From a checkpoint of a small mixture-of-experts model trained on Wikipedia.
Experts: 128 experts in each of 13 layers, 32 bilinear neurons an expert, 6 picks a token, a sigmoid router.
Training: a variant of Adam for the experts, 288M tokens.
Below are experts of layer 5 (counted from 0) of a mixture-of-experts language model. Rows are named router (the router's row for the expert), gate (a neuron's input weights, with its number), up (a neuron's input weights, with its number), down (a neuron's output weights, with its number) and show model dimensions 0-127. Each number is 128 + 24 x the weight over its row's rms, rounded and kept within 0 to 255. Numbers have three digits each.
After each expert's rows: "mostly gets" lists some tokens that are sent to it at least half of the time; "comes after" lists some tokens at least twice as common just before its tokens as in all text. This comes from a sample of Wikipedia text that the model never trained on. Tokens count by the router's weight.

# expert 5
router:102102139158134144123151157123104146139111085103130111119162104065138090107137135101149105148131118162110130150156124140148176101158099142116097126140144140118148148147176140095096136153121124102135092066139183124149090133121105137109139081101151102140112127141136123119087154141163159151144107144123152105162122150141105138108151146161150138130110077154101112142144138172102129124091
gate1:134096123149136080073112113092140129152136116151128142131143144181086143106112153135103146111098141146122101113134106127142138165126160141140146145149110122103099101095113161155128108154117142135073118146131089120122120128098115090129144160109149097096091162152175148096142165134160124105088124096141086153092122075111142131124106122098135148112122110140106103116131170080106110141161
up1:128126075124115104097150118117100119164190126118139168123067153162085158118112160110133120141079136108151066126095152145108135122133125101124123156166110128144140128106108135154088126099119112149124155134144074137104114147119104090155116123136120126156150200136120145120119130112157137128120104142091125180124136125105145105132149139117088145092135134104093119097131162109116130099127
down1:136137154118137131112150151152091110117142099170142117120112120188097133126103114095145128109090110152180150152087151155145094143117118166154128110145098117162123107157138134089161126084091123147103096121113137127138109138100111148116142091141130158120187136122120156134146090142172112087106156125132123146110202126127127152124149095126133129123133128131103118140124102073107104135081
mostly gets: " far", "-S", "S", " Nor", "Species", "$"
comes after: " |", ")", ".", "===", " ===", " ="

# expert 47
router:153131125176149124170132085077104153137103129104120157108165126090141135157096141154130157136158144151116093140122170142109103142144150125095146131090156129136133095136093158126123084125109159178109121154125116140097132120072119096165109114136137106119131148124138160142128148187143119158168156100128108130112106161113161088140142135162140129115137161144099146129117153119105081151156
gate1:130162143147112131144100130111134115103118100143133177154148109117124149092140136174160146132104108132130182119133120120088149122149136128149140096135125124110142185111101138121116140173123143127114110153108106155110132142151188171092169154110162173139139077090100130134111131137116099102108087152156148181140160155142107139162142170137127176137115132097123104156104151108133143146121
up1:131126087137112142143152127087076121118154145097140107110119147090120144132146074136145110140177123142103137146118145134107113155124122125088146146132201120172123078125186109144092135116147128139104138107130143119100127139132119099201124132147133129129123153113154155161095153100123132159145152120110108122126117150094110136082091112171135125118068136136134165141108101133146124097115
down1:132146090117120099122148098147137154109142118115125104145122133124149113153071103122138123130130130108122113070118131119171161136113096175137144140192145126154151102193119171142097150142103110140114147128138084156106120132112134123166132116154139114130070113115177107144097158118134131127107107122130159144113125152107118108171102121150145129141174132165161164141114168129163145169104
mostly gets: " (1", " (2", " (5", " (6", " (3", " (19"
comes after: " |", " /", " (", ":", "°N", " +"

# expert 65
router:108124121180124112139140131106126141118118121168095147147127149133145086122152148132136103113128119178118178133161143188122137102099128120145169132146125133103120146101129127141213165115139124097125137136141149144147095150115139153127099153145170136114161124144141101132096111185174153139148096081111124115126160130084119125144088122125151142149132136097150122152158181117137107148098
gate1:116166080130128099133186131147140145131128122152129099091119133144142119106108134121138130115132123144113162134147156132111109136108110081121143094107152124140102131088127144120164173088138138133120114110088160136156139143159195172102123155162150117113119110130089099134138090137142155108145136170075144118119135111126079139138143176148110168173148105141121134165126070127111122157123
up1:078121167135122085125159107133097165143123145170168140144154129127102078127158106122140098138125134150140126119132127145114131144132141133123137122123123114091112122088162088085145158112154166082154108136103154128154083077182157156138082171116127160140134130128122101153099153167114144162149132131100134101126145116144141142142146166152075160094117126128121092115126107124099112121116
down1:083093124139142071119113170112120152115175084175140152154145120113092124141145144095127088180158152105158194131127142104109102171127128117122138102119118132097133140156161144118127133093129165149143152132130117153114107093121147145108128140073129113159144127143144108104138151140142122112133112128179113129122116143097164115120142105149166138147128117164193133122092139114123136096148
mostly gets: " JPL", "ust", " Amb", " much", "ub", "(s)"
comes after: " |", "\n", "|", "===", "==", " =="

# expert 77
router:159141137149115115126111075097142120113083127140103147141146119118149128108099152134156157115161121162097126134138136154107116161112102126177112134132124109140157116146139105098167147154080182176109145172104120089120100110094150179099151166095127108110150097130141094128094139117121115113124124112131116080120127107164144099130115143111133146118126163096153075161124152121150116167101
gate1:101175113129132102156120124097116145159111179147141138108122132171144124148165119124127133119115087100105132121129180115130137101123136120082151125125108093148127123128116107146133133157113087121145132120163071135095157128125123159156097092143167106091123160089115134130160088144165138203128096117110143101126119147108137128144121113127125140086158128140102106078137146156179143157107
up1:120146127111159116125123160148157127125112094163141132126172128149111152120126130139102093110149122153112123132116139091083116136077118111160176155098149105080105117111136104114163106166124133124169158134110190133151106117112080114129134122073163092134172145115158166133179106108084157143133159128127132113104154128139092133091123158135113102142151140132126133121092122152099127098147
down1:125134132134151118149102111129081125130114127094139093160132150137077142106139133109104110155179133114118125092140075177102128139138124134126097120143128128148180099109141186084104178111140151140089170116120085094098127113142163120111147085112145156125122098184140131125159116126128120152132077144118112141094137101113175109137097115124119121109117151162100084143142128125131121126135
mostly gets: "|---|---|---|---", " GK", " Loss", " Years:", " Athletics", " DF"
comes after: " |", "|", " 0", " ", " 1", " —"

# expert 60
router:113130153109095127188149090149166131125117184134156077130151117176138120150133150153153136118111118104127138146116138113106075147124129136098128119159100110149101126130110166117131124117116123143114152171103135127103142110145130139141101132186168188114152143124147118152116082229132102112103143133120178123135116129139148135139139143136117141133092120135130119137125181124136130142121
gate0:139141154126137134099150135148154077112144101171168117117130125127113117071102114099127165108123112135095150138143141123176129142121120096073119135138119162160061114148144110118119081192125089091159154138123114142115111112163170122145101125132116127106121126113094093130104087112123135119150119148155123116119073117115125123083128125134147115086144100123107133158129157108128117173156
up0:123118087125160135175131113174106108114137134150088154115110140095117147102122133187113181139102140119112104105124100147140128138124151075092144189090155137126120105120171116102141127117135130126101140136108149127122108165157141141153184125110114173114098124128144139165134107156118113125138114092138109155148145137162141136136155156113174137129169106129090110132188137162107147142140
down0:114099154116109142135146104185109125121103154135155107122148126131119144152161120135147140143121163091099115170123099116139141149128067143179128126120128086154139088077110148107159116147139124101143121123154086114101111160141136122176138141087163093132142120138137132138087117139099143141160097132147113116146154097150145088121127126099170169115097163180116111140168130150123166110116
mostly gets: " dec", "The", " Phylum:", " her", " acc", " \"The"
comes after: " in", " of", " for", " at", " and", " was"

# expert 70
router:131122143130105119169159086123143108130095160123150081172168156141175152127127151139109160074133139120131135118148125128132019157124136140137142139132144124119121129143104140155189136151108158159128117179144114110107111120106134138129120149144121132134115134145143114175125139230114114123113143121151121119124133118152144132118112112111130121149133159147116112162112153127135137137147
gate0:098079152198116096123113115100140110096132139109176151139152127146119164095141127104157123163151153151090175166150142134115115144112159116104137142126150140125129162157096101138163165122115119109121120158147140140121145126085126151079112129113121110136146112115073151159099168186117136088139135110156131164125108129127137110124096167136142139145112151146148143123173104115098133106137
up0:140141132115146149118136153155140099132159133100135154106144106130127131147124154106092168147126101084111137096154155119152088144083109162137142137177108106075107123147122112170153101156145121126080138102124130138093166111169116124147122117095126167073200173131147126123173124103137123118155129105111121142130133097161104130096088140166121127110155140133136100164103140142127140132127
down0:187129163160150140127153117128175114108117134066111089104131165138129124166109119109152098176130139142131141146165142139113114168109138102120132137119182147118122139110141152160136113099093174142137109121143113141083105119102115133163129128126105136169148116092121171083148163108117126106128120127170133142109124094133152107118126102124125147170146168179146134128159149138128097104171
mostly gets: " Slov", "č", " Nic", " Ric", "ž", " ut"
comes after: " |", " V", " F", " P", "|", " M"

# expert 29
router:121126077173183137110149129088142120122049190135118182155162152105140132131091141159098188102125164132091128135113114143114147149140148110125133106113130119161121122096152130120126126116113140123126160139123069136142134128119145176137146156114126077077133129137165141096093112141137122112133143123101117115096124155133145097101129118087144121128131105146142115149121158130106116143115
gate1:127104084170165085135113149123124149148127117116134159126146112152177113096115164144134149118112177183124141199107111143170105134107161108107147106144133137125141139122108145114179092113118145181155121157117103140125108097166145104129112157111117095114147157112125095109154146151139169149120120139143131116112118144140153134147168114147084191129154119118130128111123149100106137122159
up1:114138131088119135139131126140087096149120113109107118144138105113174103128112119158173129096112134091145112156116167150107126103101094117119122139109116100122131158140169123078105166139072125176130092096070129121122121152074130081150117107122111123151150116167095110128132125141114165114153113151114125138136123089123116160126094107123120108129099183108141161127144154150150172090139
down1:104103128165107122073154128090141154154145141124158123105162116116167126120113151175119139115135141144153157161103104116130142140159090129103150084159131120119120123141125115171107093157139088163135126087157105107093198126140139101131125105151104120139120138113131127164147157118106127147108096146104061121154134178105136144116177102134155137114176125120096140150112140134137119141106
mostly gets: "°W", "°E", " ±%", ".1)", "ensis", ".3)"
comes after: " |", " ", "′", ".0", ".8", ".6"

# expert 76
router:141124118099133122182129086150146123122124156130143113126145136141177147142155165137134154079113125103131107112147139153103000133113134141135103116125131133119112129164116098146181131132141139150143122148142153126103132135112124113130122126115115131123128142128126101184139142234132110101125139107128129158123141140151139123128131110132116107142133125127123104142117154146136142159134
gate0:142100173103095135140099143129145121099132117128113153154160159154158179105140114126147069182172113120097102142153118105087106180114106103156146102087172116140136138140162144098140109159132116111111141144144149093088130163136131130149143138130072113149115121133166128124106098135116160119114159121173154129113109100116117090134132149105111089140120114146111119137119116142145116155081
up0:124139119149131136110158101131122097117151151139104108101112134137058119143111090124168171154099116101113124146105136114144106103167096075125116121113113175118127153157158137154139159105119125105109119086149116179121125135117082131120121133089112157144152153124137172144125160107147164125135096124082126111129118142142133141149084086146085110122113143158084126122113087182096126118122
down0:116122121138096084144148123101149107082147168093114097133132149130112114120125094126154122159160120125106114159121144122137111164124128145129132169080132118129136138131162106101167112120136123156111131143167085099056179149131104154163138116157121144122136163150152136139148134168126154137186100167098153137122148162127177109131115097126153129070133153122136127110134122171096108129129
mostly gets: " S", " T", " B", " L", " W", " C"
comes after: " |", "-", "|", ":", ";", "="

# expert 127
router:106129104103133133168111118146169151124098129113140154153165143129118067114120150123157085140106145156091137108123152164128127094144095119109123127156159157132142105129157117123125097135112145126126123103108176114159072194081132131131101135145120121118134137128118170116117130215115120112099155129159121087122132095136118142150136090155161150149119131128111127165128151159126130101092
gate1:128126149113117102130186156168130150081110140104106127130128152113131078108133152126115124131140139096133145128132134083159103136136116115132135091135091100123127145114127143140119186115169146124135128115141152147167096150101107069142135104102114129105159131138089120133093149145123129130134119136135117095077144202089149158142129165158195105157099101163134151119161123125130119138126
up1:165133153122132103151149144144130140144108158092138135151148137147112115147176153111155119122176156118144120161127168117185127114133123104116130119140108099149132147079156109087108124139144122103145076118140136138136133147135133122147113122152105161112117113109092169168136147158166117157159141108085170121076116174126132154124147170137146137163082121128108170133164109143147073116125
down1:152155110088122157173127149111126159121119093168153130107088097126100169141118094072105100168100103083131091137100108164181119124094145136155135123162127139119130105154096136134129166104155136154148134156134133117116130151139118099129146111116115140109115139081102152113115143143063143122116124135117173101136109073122147148120107132101110137106123124082111122130115122127160141079117
mostly gets: " cont", " focus", " ​", " JPL", "\n", "м"
comes after: "\n", " |", ".", "s.", ")", ")."

# expert 114
router:123066094124125154123102107142108169139126170088137177115126156098168090125145090170179124098151088102098139136121081135145150130119165105116132127131114139158128104133153103107114127121168126093144146154150148135125130134095119162101117130161135154168086151141125098134118171138143116132147114139119109129097108110166153111111152099108160121125085135135107126132139174117155141112174
gate1:141141104140127139143100110150131124140150158146155119147180162098115158163110159147114076096136152140113110141140134142124126117103140109115104093126118134128151101140123155116125096105123146128091106147116137147147122138140114140162132170193135161128101095174102080127100067135133086107112121122170107093079142111105149123145132116121168095152130136118145160181145149105169118119158
up1:119107138142145136104176103156148141118090110125104125146091140138120155077114142114138150118183168105128178128117119121183120188134104150148151186103107118126112181142141140132144125130121108127145116144113117117152113143136142100150127104092116145120108148108142135134105181141094149182153139149109145119145121112132113109173128130122098186128149121170077097123124122122104096155124
down1:172127147112086145138126096134110088153122144166133121153102125189129123140152181134144098080126119135154086166111166147082112166126149136119161146127127129120102105089130097149144139122099090114166130126138115122095181140098134133125116123171149152158129146133121107121113131094144115160139190160114111132136131125155111095138164105148143116172139136084108127129097160133124124147099
mostly gets: "|", "es.", "ing.", "y.", "ies.", "ia."
comes after: "\n", " 199", " 198", " 196", " 197", " 194"

# expert 69
router:147109166109166097144111107142180123106083174117134125132165128077112080111114101161104082156108111100101153124129152122103125112123139122077130125127142142170132111129126156096097120146147186164126146130115142129110085142132151118130107147127125123163126111127167135128080144178126085123135130147148150102110133169165137135153141134143137123109107143156134165114121123175136166159154
gate0:128103159129139167117088102156145110150162135103098151139126132189122136132116138097140105120112164152118176134137121062121156127139073154130122116130140130128122155127131136149102179125134116169106142114129120080096151127138154123131162124122114166166137105141124135118111134147178124155113135153167135166122122105175112140142116125101091165179150157088090126126155146116132159163104
up0:114140154145138148146135124119111125133115143110156143139152123083151147146173101135095082079161153126084119099137136111133144102141158136109117132114140081117151158087154089130133135082104150151136106156136153127081129105138153116120139141140104115120112109104129129183169138110162124173190125132185130134120097110146108144145161132116078163112123117123146144111099099142117090167139
down0:136171150124179187114153148171138146125134159113175118159136122098105129080100103125146109122099122118146155174136139085104139128127158149073132162115107133111123142155154117171117168082141136108122158131146119172123110129144113143152103113167141157123122151122119107092101119142154134119169093123113135105112116118099127153202136115124101132147135122120123139149148151122151120176124
mostly gets: "{", " Kingdom:", " Phylum:", " Order:", " code:", " zone:"
comes after: "\n", " of", " in", "-", ".", "°"

# expert 56
router:172118149112157127145172119157142138110134156101201078137122100112137117154148172140123190118107115121167149114125150109141118114141122089137119094109172146087129141123132126126146163082112104123126080116138141110115107125089104132135133146120146146126101133173147132123109165165154125167132097077120125149137107116158180166119124114127136093134145130104139151096138133132134109146173
gate0:171121108136129108134087127141133136174156129106107113121157105124150115141140108123077165107144148118135118168114117160159105127125079150132119151145171106106125165125116143107144155091149123172124117139107119129111109150090118134123112133159143087121075093123195153123153121113133118124165099135128124155115153139194108103130149172131167112111151120127139156159156124163153092145163
up0:156113124130128104134113121077150139120130169111152048175124124149154103110141138086098152100179084143141122124132115126176120145151119100117114124100139109150139142103114154152193097109115108130119089135125116143131138178127143138140069079103159128151157118106165138127122093121148127159170139132135128144112140151121121110160142122142120137129155118133112111146182110094113100145120
down0:113186126115147125152127142148121110161084122183072139132110148127090106136106132084160152107105157108113127113115160104106157155119111127108143131129145093142118122116138121123082083123107110127130113157111104116139129106114089145158107074118125117142124142111096128107163126098106099109139099109163125142194162116109146056116135099145134132119091137125091134156093125150121099133134
mostly gets: " Sil", " Les", " Tre", " \"L", " Amb", " Mil"
comes after: " the", " of", " and", " a", " in", "'s"

# expert 59
router:103124091171105133076067173089124150137115075148117187151132128078101102091129126112147137206128152141143108106129126173140158120117136136145133127113116136120151121126136157079124128127120104132147105137119132142134124150119135139082155146075153127118135131124130135104109143081128147127129109141138099107130135133173097079126112157125166138120118117098144102104116141117124082100131
gate1:133135157120117064108117126140132158136162132113133094117144121056135106135117179112154157112110099138120149090132136121074087134119145125104137122138124102104127109132130113114159093123116168116139089090146120116144107095104128118132170122186052128118103137164124151119129111146112145122108121098131130093157150119104136136167161123144145133179120150113110148146132169133144138154081
up1:138142161129138101121124140105110099190138120124144132120150142116079110101138137120163165135166138152156125162148139113115167124133062111139186141161107117125159115132148127145176103106133125106125080138116186116124135192115120131145105148118105196126128112104110146120117115103095090130099104116138107142140121113104092141114165127111101115108115114172144132168135117115135120103158
down1:124139167143102107119158129203132122155091141121178103138121116153133120112128156149128157129109156185134154113158115112088146107121136113140093122140094145117151126126102134130120121171099065160106087135138091082148133117133124104162121118063097166122117161170149138126137145107078113126106131119142105104142160140118138113146112125096098138123120111127137149111148164115145155136090
mostly gets: " 0;", " Apps", " 0", " 21", " 34", " 25"
comes after: " |", "|", ";", ":", " /", " 0"

# expert 28
router:099125101131086155128068118110081142135140125102148143098143101066137119104143097138157106165158130112134156123116119135159180129125063096091171149116116092111149111128098097117131177120170130121156138175112148107107143155122130172166150135136118159133187138154141119108121128121152161103141108123112131118133154137116174124121102156121129139137145140128128108127119084109133128152115
gate0:070146162153119156161120137094104087157151133118149107105129102127124151129161111126150111128115118135153134179116126112153142107147100118122162125080123147114155124170125102174119166142151118113154132158095164144128132145086156149134114119085127119156156154113134112159117105157101128080157101132121189118123139107111147134124139112128107124156170127116142114128122083089162069159121
up0:138130123111120114137173106142163100168135106111116114114104164150173139160126135169124108125152137084127126135151087125147097147123150099149147112133140107124124144103138065161065114159121068133126132075107115149108131116097146100116141125145160155124123118121073115138190138135120149091122125131142094177119122134118103115141077114145120106168116143109109150121121121121139116125179
down0:147144181140125139087158100142123163106137071151112131109200107111091132080099162133053167153127120141141138143134120126146068108112162168108107088133136149129114131133122126136126141143119148133127108125129136122122134077094121138136102055117132130148102103118128099118128109134091103115113101150104101134117166141140107164157120134136126133117126106121091126119156134102147100139133
mostly gets: "-", " DF", " •", ".9)", " ·", " entitled"
comes after: "\n", "\n ", " such", " well", " known", " C"

# expert 62
router:159149099096137096233157075147132098152123216135136101126152141125198151153130153133140119108122142125121140114143135150111091157102147128121120096165116086159125134131121150138136093131096123142119156154118116138158135130104117144148113163144156146118123149116131123173153104160096144101122114125124146167109115121161146141114119103138133112124114137146103098145127134137145128136128
gate0:116093101133150172147112154097165176139112133145109111190112146128156140107114142146135117116123136118095091094142157091091132142137140142118089118122138159109135140119121104127118106162134141178107115121103089095150122143110099155079143149101125128118127087096147096115129112121106109111159105082135102172074131119098111141125118170132090145163136086111158091124151150132160117143134
up0:112143107135112183140097122136127115100101115116113142136143140132124130100134127135154119148072109138054124132086151138135146081134084141128145129137111071137139158126109150070124137122161114121149178142092143115117120137109118086150103117147135133140083119111119077148108131157110077113107099133103145134113088143182136114096093101135123150145091127119120076106112118127126127099133
down0:103101115132164096118122106113145125164144104140091121116150106120102122140147110130136112107113099112164132134185096110160127130153114136148097123111129148187128092083136149095120128110090105141120132067170090115094121113152120119122124148125111102155158099163184125127091153142110123147152153107164093138142148132123175138123121122152161130124121158078102138118157140158114089159098
mostly gets: " born", " died", " returned", " (born", " winning", " appointed"
comes after: " to", " was", " he", " and", " He", " his"

# expert 90
router:110137141106168094194158082150129095145138173128141078109136125098186156158119187095123189085122115127121122140123158136111039124116164137141128137127120127143114117170129116121151134109100131126148114144096141142138127115127117132121135109131104154146109099162113128173135109193125133127141144125107122110119109105153157124139155124177133128125119157134120110122143145147121144127125
gate0:086103119123116100136131096152092114171081110128116130099130187133151128158072120133154139146105146113115153168123150071123140114079108128120112133122059110098113101125119103124132131141157119121124093149164146122130110171108090138127141133130137139142128148113096135105130157130141121114086160134102136156119104170106120062165115129107169140102139138149129149105140133112143133155083
up0:130142132100112155169164116111147117151098151099102088137086107106145131122154119141122075125117118113151147127160136147164128147138055098128124172140157149133163131095119145110094099143143140172088082165134151132099118138129124169137137181109166122106093140108124122135132150113114141110157109145124147142151139132103101161123133106086134088161155117094139152149113084163131119143134
down0:140187105135100158119140125119168125139158102159131154088144140127126139120149147111142134071147118157112098136089108170128126142114171115113169080124150069110122134151107110098089165112116116105122169153106125142120146154121148160109134092120149098101183098157190138094118125118159164142140132121155101109125138099140111154101120145142106156156133126117128151148098103134131135118115
mostly gets: " Niger", " Republican", " Azerbai", " counter", " Communist", " civil"
comes after: " the", " of", " and", " to", " a", "'s"

# expert 74
router:148083082108106092149125070163130143134088173087118120168164110080091128155174137144118127129138126121108145161126159124136093108125128143087138125097095118111184097114131133109115139126101128116110146130118188145064155129153123174121140091137102117130134127124145150136096122112139111116117135110145154169096140170133139130126094144133120121161116153133116106140111091128091130135108
gate0:133107044110171128120151131125113080099132153142129118102096140124131132132132131113154103093124087106145086155113151117117143127154123131115077076133128139144130094123121165140095100097111072145110133151121122127119156138145106129134077136149159109148102150119111126101102094091132122108114156129117140131138101103163112121128110106166126119073147111060088147153132114144108114140123
up0:152119116120101129132125150141142103148166159134105128128091132149131121123134171096160131065093148108106161147112143113148093156122146102101133110109144123135133124110154146116130093119105071133140078149130090156130141099092074112119099119162140132093112097079112129131099133131101113093135110112167151159115100127116096140108123099172161088122137121113081156135158098109157167126120
down0:101145111140159122117132113136127162145147091134139162112138155127091147138126099085142168164108134155137116174104175134145155112098078109133140103131156091118131076105107109112109173127133129095107125157088116170088178132104163167097145123144124122127107141119165122109102128093134124095118142156127129148094131058143097109116152139166134133108148113134101116110117104147110107145149
mostly gets: " a", " A", "A", "é", " an", " Her"
comes after: "\n", " is", " in", " as", " with", " was"

# expert 9
router:104106116174118141175137099138123136125116157123106147142138106086174096127133107158107151115170107114141160140118106172131168136165116106131148152137112103111126130123106077137114145133151135079182164097117137168118124153148108151146146120124131156143157137117155126140154157133120144089163090145100141127116102151092136132116113172089082125091135142121105079111102141108155098158111
gate1:161124149095145134114154104141130135104130087194085121133082151132137103147116109134155136142159131152113160149128104135128127153140123102120116123145153122147178123134123136181133131085143156150099106140101123138113107147083142128134113142144103142148122159123118120159129163139129105134201087056111175125124116170103104152122142157173136101129147135109115094138116138160131151132168
up1:134111134127157095146190123146153136097116160143111131175140150135146134140136128140113133137158148175144144173148115144133117102143109110132142078153141124103093133148155122150127095144134141135135137140109133139133096142090096152100100114139143146142145158180119144124084134154122159137125159110121111090098107150093140122103139113161102073172114123119175142132146117204153182127145
down1:136147149126127141102100151178117083142131140100144147066122128150115097118141140137181137147172133154136118137120139123163166151164117085164124119152121159088100149131147122107085131127131106104104115134142118154156090126128109157116133104150134145125125124116094140105064139143154107123155122065116092096121137144126115155105153139169119135122148167117142074111153102128156099115168
mostly gets: " *", "\n   ", " non-", " fresh", "—", " em"
comes after: "\n", "==", " ==", " =", "===", ")"

# expert 4
router:147097110144106093216157087149134152115101168147113102146130094094185141167139116144146127149121125147082131094126157144141082153134113132116145119079141155106118118142130152117128109115135145115179145144115175094104178140142137100101113144144097140126098107128160128126128102143154105126117132093118111126134117134138131100123124150121153148089128098129102124086098128115134091105092
gate1:106125110121117108165135136147145141102062104105116131124112139151120145138098127113082112132163114132124168100099151192100121123127120108140095101074126129144131114140107110118137147167148087134129135074131137149126107157155159152133158105107132151137104138102140112128086156162121090080122126095176142115120065093142157119116161130128134101120119155106155143090098137140135146121168
up1:144150099136124161128125109106139084098154126161126130094148145172159162133075142123101114136145171093117125129135162128124143182110143112135148123143091110140132143136144152130134134088148121146113129120099133137113125128098148136155118131127096144147140151147154132159125146140103129133140126123115042128135176146155129111144105146153103110115155120102037090161133154175106142164123
down1:170090090113112139104141130131146129148138176147133164112115163108114125106179131134143165134109144119127139109162120102155139145119118141082161119121084138109094128109126137121137132091105131111103127133142113147137117144149113127111145109085145135136093142090135084117122102158083163123113130076152107107114149083131162107123183113124094074172130155126152137100137112145168177107100
mostly gets: " two", " 20", " 30", " three", " some", " 24"
comes after: " |", "|", ":", " 1,", ";", " on"

# expert 30
router:109127101125105107132120058099121151147121158184133113133124137081164113168127138170140118166144095147103129124133132098105113143126152140104126154125121154136142166158123125081119155125160167151119133127143120119160112108116103146131114086152152148111137060159145126123114089134163091096139133090121116100126149085151118078144108119108144169131101082145133132106128131138103124167108
gate0:158081120095106129137155133140130098144122152152161165116059139135095115160153141100123092117121129159099085101124180128102159127134126092118092103150135102116110158098093131096093117111123146144118148090159163133109136072133089175105167114118120139102142115153101114087131119119134163122119132108133128157150154130131172128090127119149169119134127157136110139131151131132161165141112
up0:121159132150120145145084143148130122122153087129150120149151114113115065142144153113140123165095108092094097132180158141129154142149132102114095135113081109133098122085161146147109131111134127136191143139108157156139133111142135140176159140173136097114135113149114126113132160128115155120143139121114113080135087139123160100115119081134119155179111107116130133141086102154131182098131
down0:133122108172190101106089111134127149126076129112136152117097143124108123119121124179124166135136150124127098126094111141151128128141146145085179082110117123136154157091103125134159153096142152124126120108141119118123131132157098135109114171063132139128153108143164114129152095123128118139128088098131105157128120123095124178085089101138139078108148143154115098128112135119132070151116
mostly gets: " British", " Spanish", " Chinese", " California", " Australian", " European"
comes after: " the", " in", " of", " United", " New", " University"

# expert 120
router:091148119107151104190160089163163135118142171125133074121147122113169154142097147121130169067136121139121124155123135130113021159096160149106108156142130154144113148156115116108127128115147116126132129137110145159125147152118107132113108129113114169143118139145144133153144112153120136101113105140094155112122114109175157132131131134163137122116094156148167135097125134125125120166109
gate0:177126167136108140127115110138144142115110135141088127159130140129129106085093139103137088156066158106099105136136103145118128140083155163138144125141095109101127161127111147122102113129111125148106132176135154121152157137145152129124141105140172108111122172152128131131115121143150140074173143143118130161126113097171147083128096110153106081144150151075154091160145116109092111146149
up0:153137137132097095139131133138164127163099167143144136132132120138124139099118161133166087123162113072173145146135155143158100129065112116114140134124096088124107139129091119135168153131133105070153122130159101115105083104092175095163116158135163109106111121091136136140116145149123131145108127149145144164126190137130155075154152139150122134132128153115125109109160121105117151119109
down0:110158112106111095127122148104077139112133111155129112123161145148106145155141139088125134127109135174166143089116130178160106116149141144147111129113135136124143101176132117111091157110113102110195143145106090146106116093137159132140085155135109125092139174138164097100090097137091101166163101159103129139097116156126115134120126130121118121144110114153125097118093180135137115169129
mostly gets: " public", " local", " Liberal", " student", " social", " civil"
comes after: " the", " and", " a", " to", " for", " The"

# expert 101
router:124100133142105081128114106117099137089148149142142138133116105043147106140169129122127144081115114095158150141119124118120160139121103157131077109116079114126124176152091110151126161083113128138158136186177166089154111136124120125177102129117098131152169102158123147152114139131126113124110143148108118141128091146129161144133104131109135101089109128130127090124124127135118143100097
gate0:111159154142112138122151173102152108130142117160112120162114157160085120155129154143096093126177123156111099092098083130141099116152107124105146108129146136080151112083151125128120101162111088118112172091097116150126121058124100101103165137141142144078120163112095118106150130164104122101126130159108119122148088110113149127126130117130144140135115099094127128145168158108158130131140
up0:144117141134155107125125091102123119152176143104124121136117152122126177117161121110166107076118163095134133139094102107116121139152141125139125200144106147079144144108071136104109127140119095113098133118139119128051134155128142129107120122147127137129148112160165130113121109116148174092127095101114138204130100125135135091132087149139126087102133131136091116114117156107131140124105
down0:151127152104139093101179109178145113118136138080168127133112121153127143134161093112159113108110122119092150096126101118096126101195116122097130145107133115124133115150119129096137102156140181126128129132137124134083121142158119109104109161113127119158095110160146101131122142111132159090107164084152174138125158100106117082117118165122139093119150103155120113117124139071122162123169
mostly gets: "==See", " include", " also==", " Type:", " Synonyms:", " Education:"
comes after: "\n", "-", " ", "\n ", " such", "==See"

# expert 103
router:129132119097123068175164088157172150099105184119125116148120074111105093133131145144134120129124067144149127116105129141096115136127116114124123158138094128128114118132116158109128125132132128118126129189101120139092107105129132140143091098108125158140090112131193106131109133212132106154141124138126169078120136155144138150159151128127136114137134108154156117168112133123127126151150
gate0:109122142098135153142103165119137089127087112079107132141106113119145126122133121142118127139087138137114120176116138098105103133164106118123120133130161159103166116100133127104089150113157108141130110114132148118106090121130121114134180119121186115108128086137155128101147114124105146147157160099136152156119111100135071155122107110174105111147141123108132167109092099132086135215112
up0:100116122109120109106132106123160154159093107134123159100123131133117129139085144146166152118126145126106089147103177156145155117116090150180164125125145084154131102152118111099129127124160133108085116140118148141117122124112112130039139165112080124131117144112081079117121143130114123134187120126132127154122144120125128104127148102098103083118153155117090088156125131112110134155167
down0:117127149071108115114151087156137105167108164087116125089095140155093117127098115117126108137128154137110146131162154162115150100157120155095141127130143129125109147152125114100135142154107145098133091073058133143090091137158141091150174093155136118146089110103151144093117100171111125104137147115143127121119142103132114148091151135144130137077146148125131137128131149163106103114095
mostly gets: " The", " the", "The", " \"The", " \"the", " our"
comes after: " of", " in", " for", " to", " on", " at"